python train.py --num_hidden_layers=9 --hidden_size=128 --n_experts=128 --experts_per_token=4 --d_expert=64 --d_shared_expert=0 --hidden_act="silu" --moe_layers=[0, 1, 2, 3, 4, 5, 6, 7, 8] --router_score="softmax" --normalize_top_k=false --routed_scale=1.0 --balance_loss=0.000816 --balance_bias=true --init_std_router=0.00666 --lr_router=0.00234 --vocab_size=7821 --norm="rmsnorm" --norm_eps=1e-06 --tie_word_embeddings=false --optimizer="soap_variant" --learning_rate=0.00541 --beta1=0.95 --beta2=0.95 --max_grad_norm=1.0 --batch_tokens=65536 --max_seq_len=512 --train_tokens=372100000 --max_steps=5678 --dataset="wikipedia_en"
Below are experts of layer 4 (counted from 0) of a mixture-of-experts language model. Rows are named router (the router's row for the expert), up (a neuron's input weights, with its number), down (a neuron's output weights, with its number) and show model dimensions 0-127. Each number is 128 + 24 x the weight over its row's rms, rounded and kept within 0 to 255.
Before each expert's rows: "comes after" lists some tokens at least twice as common just before its tokens as in all text; "raises" lists some tokens whose logits its average output raises strongly, later layers aside. This comes from a sample of Wikipedia text that the model never trained on. Tokens count by the router's weight.

# expert 3
comes after: " R", "r", " r", " Bl", "l", " Tr"
raises: "et", "al", "es", "ie", "ian", "ment"
router [158 142 147 124 134 180 109 100  90 142 114 151 124 101 121 143 101  93 128 137  71 162 135 131  87 170 166 129 146  82 149 106 141 130 114 139 115 152  77 116 168 117  89 126 113 163 157 134 117 156  96 135 125 103 141 139 112 114 138 157 121 162 115 124 135 136 125 155 108 141 108 155 125 110 105 104 102 105 117 146 146 109 110 134 111 158 126 137 153 141 103 174  83 128 158 162 104 153 127 122 114  97 121 125 133 133 145 128  86 106 166 101  97 133 173 174 115 121 122 153 111  96 106 126  77 155 110  97]
up0 [158 133 126 143 138  97 150 137 130 107 112 102 110 115 105 126 142 149 112 117 113 110  96 153 170 114 158 150 127 178 132 139 194 120 162 136 127 156 134 132 106 143 115 123 132 138 143 122 143 120 108  81  84 124 136 137 172 144 133 120 114 104 135 124 158  99 122 151 107 115 157 124 109 129 163 154 170 103 140 130  73  79 125 139 180 173  95 132  87 151 165 140 182 115  88 120 151 128 118 157 133 132 122 100 153 149 121 158 125 122 174 145 121 100 115 151 137 124 158 129 135  78 105 124 145 114 105 165]
down0 [150 151 101 114 127 124 179 127 161 131 139 131 140 182 128 121 141 132 158  77 117 150 100  92 145 173 126 157 150 159  89 112 102 138 137 145 131 124 148  92 104 123 122 129 134 116 122 110 122 139 123 158 127 120 113 130 163 103 147 122 165  97 127 113 129 190 164  94  76 125 113 135 101 128 139 110 115 126 126  89 103 175 126 119 112  97 125 125 141 141 122 131  95  85  99 143  90 109  90  92 141 156 139 161 128  93 134  83 160 122 126 103 155 133 109 131  75 126 171 157 139 127 107 155 135 134 109 158]

# expert 72
comes after: "\n\n", "\n", " | \"", " \"", ": \"", "- \""
raises: "-", "it", "as", "r", "ass", "s"
router [152 156 127 137 137 107  73 113 133 106 162 165 119 123 112 136 122 180 133 166 156  82 108 152 112 139 158 166 113 116 121 148 144  93 130 139 117 104 178 150 143 156 167 183 132  97 107 152 139  89 103 145 127  99 132 152  99 159 144  88 139 125 146 144 120 128  90 113 138 121 161 108 132 160 142 135 159 127 130 154 123 118 165 148 165 124 119  99 137 115  56 113 173 140 133 136 147 106 153 149 134 144 107 119 130 115  87 141 111 152 117 119 141 118 130 118 160 125 111 145 141 143  87 117  93 138  81 110]
up0 [147 141  78 131 101 182 132 144  91 159 123 121 115 130 131 110 146 160 138 139 163  76  75 129 113  82 157 113 120 148 126 125 110 145 101 120 133  99 131 164 122  94 120 120 112  93 136  94 123 118 158 166 120 138 118 110 138 127 129 115  88 106 151 142  77  89 153 138  98 137 116  97 108 130 177 136 132 137 113 122 133 148 139 135 133 111 145 126 121 130 159 152 101 142 169 186 132 169  90 188 127  96 133 134 128 127 113 134 103 135 158 125 108 126 146 113 125 114  88  61 146 150 106 110 120 137 129 103]
down0 [110 130 149 104 119 140 156 137 121 154 158 155  58 107 122 106 135 153 116 119 143 178 127 132 143 158 173 123 107 122 172 175 101  86  95 137 143 155 151 124 147 142 145 165 152 127 110 128 121 107 160 122  96 125 162 116 144 144 141 122 125  86 130  82 171 104 142 136 149 103 120 133 103 115 140 131 167 104  89 171 146 127 111 118 152 112 128 162 152 139 120  98 148 139 136  72 110 109 108 125 103 137 117 102 155  93 157 132 117 124 134 145 172 121 139 141 121 117  97 112 159 112 125 149 118 198 125 130]

# expert 9
comes after: "1", ",", "0", "2", "3", "5"
raises: "20", "18", "19", "10", "17", "15"
router [172 122 144 172 119 143 147 159 159  81 145 135 146  99 141 140 155 106 114 119 123 127 119 145 124 135 149 133 122 145 148 112 122 110 155  94 176 115 166 149 121 128  70  93  99 163 149 123 128 146 154 126 129 153  99 112 149 122 141  73 122 137 110 123 107  88 127 143 160 154  89 100 121 114 142 126 116  87 154 137 126 104 158 161 114 115 101 121 117 117 101 164 144  91 150 118 183 164 148 130 154 135 112 108  95  94 123 149 105  94 151 128 148 111 195 118  87 140 112 151 162 130 130 164 126 134 130 120]
up0 [146 145 151 150  95 144 179 109 103 139 131 132 159 107  80 156 104 141 134 123 158 134 130 116 134 184 107 154  95 101 132 124 146 135 100 175 140 165 154 131 108 129  99 109 125 102  63 174 121 112 120 166 144 135 124 148  93 106  95 124 142 125 126 132 124 129 124 102 137 106 182 132 120 142 120 136 149 121 145  94 150 114 128  88  83 154 155 144 118 144 134 105 145 110 118 150 123 125 113 143 134 139 168  89 143 111 170 121 153 138 167 147 127  59 125  80 150 107 153 117 116 145 132 135 101 143 156 146]
down0 [111 136 125 146 125 142 191 127 104 119 118  90 134 126 129 119 134 157 146 130 129 139 150 124 108 130 129 126 105  93 159  71 132 138 151 125 121 150 120 155 132 139 130 128 154 145 137 114  86 167  83 132 134 124 146 123 139 116 143 135  71 160 161 132 122 125  97 114 129 148 126  84 107 178 179 152 110 103 155 129  79 152 143 126 102 145 101 113 158 116 161 145 149 103  83  77 101 108 108 130 134 121 156  93 135 108  91 134  98 128 122  95 112  89 144 139 146  83 126 107 120 148  88 138 158 171  96 105]

# expert 90
comes after: " S", " M", " W", "S", " | S", " K"
raises: "ist", "it", " Roman"
router [106 157 129 133 147 132 129 103 120 115 149 137 127 123  88 121 108  99 137 168 141 165 105 118  73 173 133 125 142  80 100 137 115 136 117 185  86 153 168 127 122 139  86 117  99 116 138 142 125 133 126 114 121 135 159 168 114 149 165 113 148 172 107 130 122 163 112 115 118 153 110 116 121 121 135 121 159 109 135 183 160 148 124 134 159 115 172 115 111  93 130 136  59 128 132 124 121 132 133 160 153  90 119 132 156 148  98 137 165 168  80 122 148 132 138 162  96 150 131 160 117  98 129 131 104 158 106 109]
up0 [144  83 137 118 160 111 126 158 110 174 117 165 143  89 110 152 155 117 135 107 145 111 164 174 121 129 123 148 112 133 127 149 108 150  92 109 103 152 113 100 116 154 186 123 165 114 108 154 152 109  86 128 171 124 145 153  68 107  84 132 131 113 132 146 146 171 145 151 113 131 126 145 138 156 133 150 109 131 116 117 124 153  98 156 145 154 112 149  88 110 114 120 100 140  78 120 141  97 121  94 141 159 111 130 106 144 150 182 107 126 153 113 144 169 111 147 133 116 151 120 178 109 126 100 140 141 120 117]
down0 [140 150 140 155 108 152 152 117 115 110 155 128  99 128 137 129 149 161 146 151 114 108 147 114 111 145 171 133 138 143 112 170 111 102 148 179 108 148 123 139 159 146 143 104 113 151 108 154  94 121 104 142 145 146 122 127 162  99  72 124 164 111 130 134 165 166 100 178  71 114 144 134 150  88 132 154 115 148 147 134 134 121 148 186 136 148 131 116  96 138 122 115 169 123  78 144 134 151 159 134 100 133 182 153 151 136 128 135 121 147 146 155 168 122 139 133 144  75 126  89 148 109 161 148 145 153 113 114]

# expert 88
comes after: " (", "(", "\" (", "a (", ") (", "2"
raises: " of ", "ri", "-"
router [105 130  96 151 159 128 111 144 126 114 120 144 113 136 132 116  98 165 116  71 134 114  97 104  52  71 108 126 107 127  86 125 141 133 129 128 151  96 186 162 125 134 167 145 105 143 122 150 126 115 114 157  78 143 137 128 125 148 123 120 129 110 104 111  87 126 120 120 129 129 154 101 115 133 156 147 154 111  96 167 189 112 158 139 147 138 128 105 134  89 109 119 161 158 164 148 136 104 136 109 126 103 127 128 122 100 118 121 131 150 109 110  81 109 145 126 129 135  95  85 117 103 119 125  91  84  91 127]
up0 [113 152 156 117 111 150 134 156 152 111 123 120 105 140  89  75 158 140 141 134  78 162 129 127 110 184  99 121  88 120 128 140 177 186 117 138 151 112 154 127 147 127  94 107 149  94 123 154  99 194 134  83 144 126 141 140 117 135 131 145 157 120 128 105 157 125 111 113 130 130 113 160 135  76 153  92 121  94 128 119 128 180 129 129  92 133 112 151 100 109 131 131  74 140 138 120 141 144 126 115 134  92 150 145 133 149 102 174 159  99 119 140 140 116 137 112 127 123 115 111  90 161 127 132 113 160 165 110]
down0 [129 130  98  88 111 152 103  91 127 136 129 128 172 159 117 195 155 100 119 151  90 151  93 101 115  84 138 110 132 153 121  90 117 140 125 144 136 156 113 123  92  98 109  96 106 169 117 103 132 144 151 117 171 128 124 136 163 123 133 125  88 111 130  97 121 143 136 142 149 135 114 116 154 119 150 122 118 121  87 122 155 178 128  98 132 137 127 103 146 141 119 150  97 130 106 136 113 113 137 153 127  85 133 127 137 150 156 111 118  87 133 162 112  99 128 165 141 150 120 167 145 142  84  87 200  96 150 132]

# expert 27
comes after: " t", " m", " an", " en", " c", " a"
raises: "ist", "en", "in", " R", "\n"
router [109 157 149 109 109 112 151 145 134 121 121 153 128  94 174 111 140 111  97 143 150 143 126 117  49  95 127  98 123 147  98 110 155 156 114 123 114 128 115 111 103 152 102 139 118 158 144 145 107 141 125  99 108 138 137 103 109 119 143 149  94 148 136 116 154 135 145  92 133 151 147  70 139 126 180 165  90 186 145  89 121 126 119 140 140 106 157 132 103 106 142 151 134  76  88 117 105 123 163 125 126 169 159  65  99 134 157 151 133 138 145 143 125 134 139 126 149 106 163 120 122 129 145 118 159 153 157 114]
up0 [124 137 136 120  81 146 140 134 118 142 123 103 147 144 101 130 111 108 124 135  99 130 139 114 170 157 135 123  71  85 134 105  98 111 127 152 154 141 132 111 160 121 112 126 152 140 124 107 114 136 184 108 120  67 153 107 101 104 171  93 147 136 116 106  65 160 149 148  95 160  95 121 130 131 136 105 127 154 148 147 143 121 121 134 139 103 148 102 109 148  87  90 136 146  72 130 134 154 161  75 122 133 123 125 156  82 119 155 106  79 157 125 158 129 128 135 145 142  87 128  98  97 126 120 126 127 132 106]
down0 [125  68 123 124 144 133 113 116 107 160  96 118 164 122 134 160 107 129 103 120 129  86  96 143 104  92 119 168 137  94 111  39 102 131  78 140 138 124 106 114  95 149 120 116  83 137 130 120 122 151  89 101 162 118 125 120 121 141 135 156 160 116 146 134 133 129 152 169 153 108  95 126 156 161  89 107 161 186 123 115 133 124  93 129 147 154 112 117 142 124 136 145 128 142 141 155  90 126 125  93 171  77 149 139 133 121 143 141 106 121 141 119 116 125 131 123 102 134 124 129 111 142 124 124 155  89 163 169]

# expert 70
comes after: " G", " | G", "G", " Gl", ", G", " Al"
raises: "is", "ual", "ability", "ism", "ness", "ful"
router [157 123 150 130 107 152 146 154 100 118 135 149 135 158 110 139  96 122 117 119  89 178 136 138  78 150 146 107  99 105 139 102 129 107 166 111 132 132 110  85  99 136  77  98 127 126 157 114 117 150 116 147 178 133 150 119 170 107 147 129 139 125 115 106 151  99 101 148 126 152 131 158 144  99 122 120 160  57  97 131 107 172  97 117 130 166  72 137 150 137 145 123 137 139 104 128 127 118 135 126  69 127 113 160 173  94 119 125 117  84 150 155 127 130  97 129 163 127 150 148 115 128 108 116 150 148 154 124]
up0 [ 72 137 139  99 138  92 120 146 136 109 130 147 155 158 144 139 134 138 123 115 159 145 147 161  98 124 152 124 151 144 138 151  60 153 139 123  97 121 164 130 177 119  89 167 132 119 125  98 135 133 130  62 137 147 164 125 127 129 119 145 112 150 143 161 152 160 134 122 168 104 149 111 133 130 148 156 101 125 122 139 160 112  93 112 131 110 157 142 167 160 129 104  96 122 130  98 142 109 124  79 141 126 137 149 173  87 118 149 131  96  73 141 152  95 135 102 136 141  95 113 105 113 116 105 151 158 142 160]
down0 [140 146 149 106 124 109 102 112 140 154 153 121  84 151 164 126 125 107 101 141 105 118 152 118 102  98 119 137 126 149 143  83 134 121 148 130  96 146  87 115 135 117 108 120 120 178 110 110 109 114 134 122  91 145 140 121 137 104  76 110 129 107 119 151 164 135 155 119 123 143 140 131 132 161 131 129 110 137 101 151  95  80 149 132  91 159 118 131 117  94 153 162 135  89 139 127 124 120 162 153 157  91 164 151 152 159 104 119  98 125 115 155 112  86 111 120 117 111 121 120 132  84 185 136  52 132 129 189]

# expert 36
comes after: "\n\n", "\n", " Order", "=", " \"", " '"
raises: "ig", "it", "i", "-", "ub", "M"
router [168 129 135 148 126  77  97 142 118 109 107 125 116 120 164 100 135 158 173  98 123 126 169 129 124 105 145 151 128 168 113 167 114 123 154 131 134 101 170 131 153 153 126 172 100 109 110 144 129  85 111 138 105 110 147 149  98 174 167  89 135 127 124 131 139 135  95  96  96 139 126 110  75 144 161 135 170 160 139 156 117 111 165 132 165 132 126 110 129 103  89  88 154 161  97 141 131 130 121 144  89 147 123  95 143 163 106  99 135 130 146 121 120 130 122 123 133 156 136 158 159 150 126 161 130 133  85  90]
up0 [129 146 111 134 145 180 102  97  78 105 118  94 131 136 139 135 126 177 104 191 152 127 126 151 138 109 119 113 106 153  94 126 128 142 160  98  94 106 129  87 110 106 136 160  73 161 127  94  87  98 127 174 129 140 134 130 148 118 138 106 164 158 122 108 138 147 127 121 149 127 134 149  94 126 135 116 122 131 122 100 140 134 131  92 119  87 131 111 152 154 116 104 128 147 106 139 151 115 118 131 107 111 159 144 145 181 100  85 159 105 148 113 133 151 144 155  84 138  88 140 166  99 105 114 147 164  96 116]
down0 [155 104 111 128 129  98 139 157 161 151 101 110 101 117 132 119  95 113 167 124 111 170 138  87  85 187 113 131 134 138 121 150 116 167 109  68 156 148 140 132 111 130 111 132 138 148 160 141 121 130 138 129 131 103 155 115 130 113 132 154  97  86 134 129  72 164 137 143 128 134 119 144 135 131 136 113 126 122 183 146 124 105 139 152 137 174 156 117  96 140 113 133 136 131 168 107 140  90 127 159 114 110  98 131 170 107  79 135  75 149 118 153 167 170 167 144 124 131 110 113 146 149 136 160 114 165  99 125]

# expert 0
comes after: ", ", "| ", " | ", " ", "- ", "–"
raises: ",", ".", "-", "–", "A"
router [112 150 121 136  97 131 130 107 123 127  77  90 147 143 134 106 136 154 156  97 114 142 145 131 102 113 121 160 138 131 128 149  97 120 105 128 119 164 149 141  71  83 100  87 164 155 155 155 147 155 139 100  98 132 103 134 130 162 172 139 113 125 147 116  84  96 115 104  83 134 158 104 137 119 159 124  77  91 128 126 171 123 147 165 141 138  99  86  88 124 109 135 136 107 126 145 105 117 154 165 109 124 130 116 150 121 121  66 111 141 118 129 104  86 119 135 115 132 106 159 133 115 178 134 139 113 165 127]
up0 [139 128 159 136 107 130 129 179 145 150 118 144 180 115 149  99 108 117 100  89 153 160 106 121 135 125  86 116  78 128 121 172 121 160  95 135 144 162 140 116 139 151 132  90 131 126 148  94 127 135 124  66 132 158 128 134  88 103 144  97 150  86  91 147 143 103 158 106 123 147 100 141  93 144 145 170 165 120 113 126 137 140  89 132 116 100 135 118  84 143 144 107 109 136 179 139 143 137 115 101 132 130 121 135 157  92 140 121 146 128 125 108 158 133 131 138 118 147 150 112 105 156 188 129 101 153 155 167]
down0 [126 140 105 131 127 143 145  88 174 144 125 109 122 110 137 128 126 108 113  83 156 156 140 119  94 117 159 110 134 151 136 112 159 102 115  89 142 143 140 126 111 140 163 128 145 127 107  96 144  95 140 153 126  59 147 126 158 136  90 120 129 161 140 108 117 120 170 147  88  92  89  87 166 121 144 127 151 106 125  62  62 138 120 112 130 171 106 120 132 127 125 130 123 112 143 127 187 146  90  95 114 129 108 126 108 148 134  98 136 124 136  89  89 111 137 164 133 121 160 164 118 145 149 120 140 119 155 138]

# expert 34
comes after: " K", " J", "j", " | K", "J", " k"
raises: "iers", "ier", "ines", "ies", "ages", "age"
router [158 114 135 168 123 129  78  94 115  95 119 138 121 126 126 113 141 112 125 137  94 156  67 203  86 148 150 117 106 120 125 138 108 115 117 148 115 167 121 109 124 118 124 134 128 161  94 143 104 136 176 128 114 128 152 124  95 105 159  89 135 203 132 126  96 122 114 108 163  89 140 142 134 100 123 145 130  76 154 126 166 146 129 146 140 132 127 148 147 117 118 137 138 144 125 105 119 119 164 134  98 145 141 153 128 112  84 127 139 132 104 116 110 142 109 176 146 115 110 193 118 111  93 130 141 125 132  97]
up0 [140 117 177 104 184  83 124 122 142 132 130 131 144 116 133 160 175  72  95 125 144 125 129 113 133 105  89 128 119 129 180 146 126 122 116 140 102 142 140 157 106 121 136 108  92 142 126 116 130  95 107 132 129 147 142 149 113 159 132 124 120 125 116 111 112 130  89 144  98 133 172  94 103 153 110 112 152 140  98 129 153 118 126 115 128 136 127 160 107 179 132 142 133 133 147 114 122 111 130 163 121 140 123 160  96 151 135  79 119 140 173 175  99 181 173 110 103 136 116 113 176 131 112 125 137 129 188 178]
down0 [105 125 148 145 142 125 155 105 127 111 119 103 141 161 118 130 111 132 116 115 152 108 119 130 125 124 137 111 110 149 109 126  94 130 153 177 155 120 127 137 124 123  92 140 105 167 167 158 144 113 136 109 153 112 124 147 155 133 118 156 128 115 129 159  95 114 125 117  72  86  82 177 166 190 106 125  91 102  76  99 120 123 184 126 152 101 151 128 115 142 126 101 119  98 177  97 166 123 141 120 111 165 144 165 111  85 148  99 121  98 141 140  97 147 118 117 131 121  65 116 111 132 100 127 113 121 126 137]

# expert 87
comes after: " F", " C", " A", "A", "ust", "F"
raises: "u", "er", " and", "an"
router [107 151 117  91 157 139 156 154 169 138 143 129 115 106 130 113 102 118 152 125 148 145 147 108  95 127 146 162 107 127 142  73 135 134 158  75 164  84  93  99 148 138 158 104 148  91 138 144  99 157 113 104 140 151 149 124 106 111 140 162 126 102 119 150 128 151 144 140 109  96 120 122 175 140 103 124 126 120  93  88  83 131 100 110 114 140 137 129 130  95 167 102 107 124 114 118 134 165  85  88 108 134 181 118  80 130 106 121 151 140 116 163 163 108 111  95 137 124 130  89 125 131 128 101 139 144 119  83]
up0 [128 135 103 139  92 155 133 137 166 123 150 159 126 160 115  75 148 176  98 141 113 113 112 127 102 157 128  81 172 111 106 103  98 135 145 129 161 115 117  95  83  94 150 139 127 139 135 141 120  75 114 177 134 131  90 164 131 137 123 138 116 137 138 113  94 112 129  99 121 168 130 176 102  94 114 128 113 128  90 117 140 158 119  79  82 120  99 159 146 160 112 125 151 119 127 141 135 141 115 129 161 105 101 111 130 145 110 121 123  78 104 159 100 152 143 122 124 145  99 141 117 126  91 114 131 143 172 100]
down0 [144 141 133 131 133 110 122 144 131 143  98 117  73  92 149 128 150 122 112 101  85 146 106 102 148 127 109 127 170 121  93 113 132 119 121 134 153 119  89 126 130 110 156  94  91 108 138 133 144 129 126 115 134 118 122 153 143 109  88 189 126 121 106 115 106  82 140 181 116 120  77  99 128  89 119  92  85  87 129 145  86 125 163 106 121 154 141 121 132  96 137  98 156 140 123  95 175 115  98 132 159 142 114 163 127 101 124 145 137 140  98 168 139 128 168 133 104 135  98 129 127 137  75 121  80  99 137 126]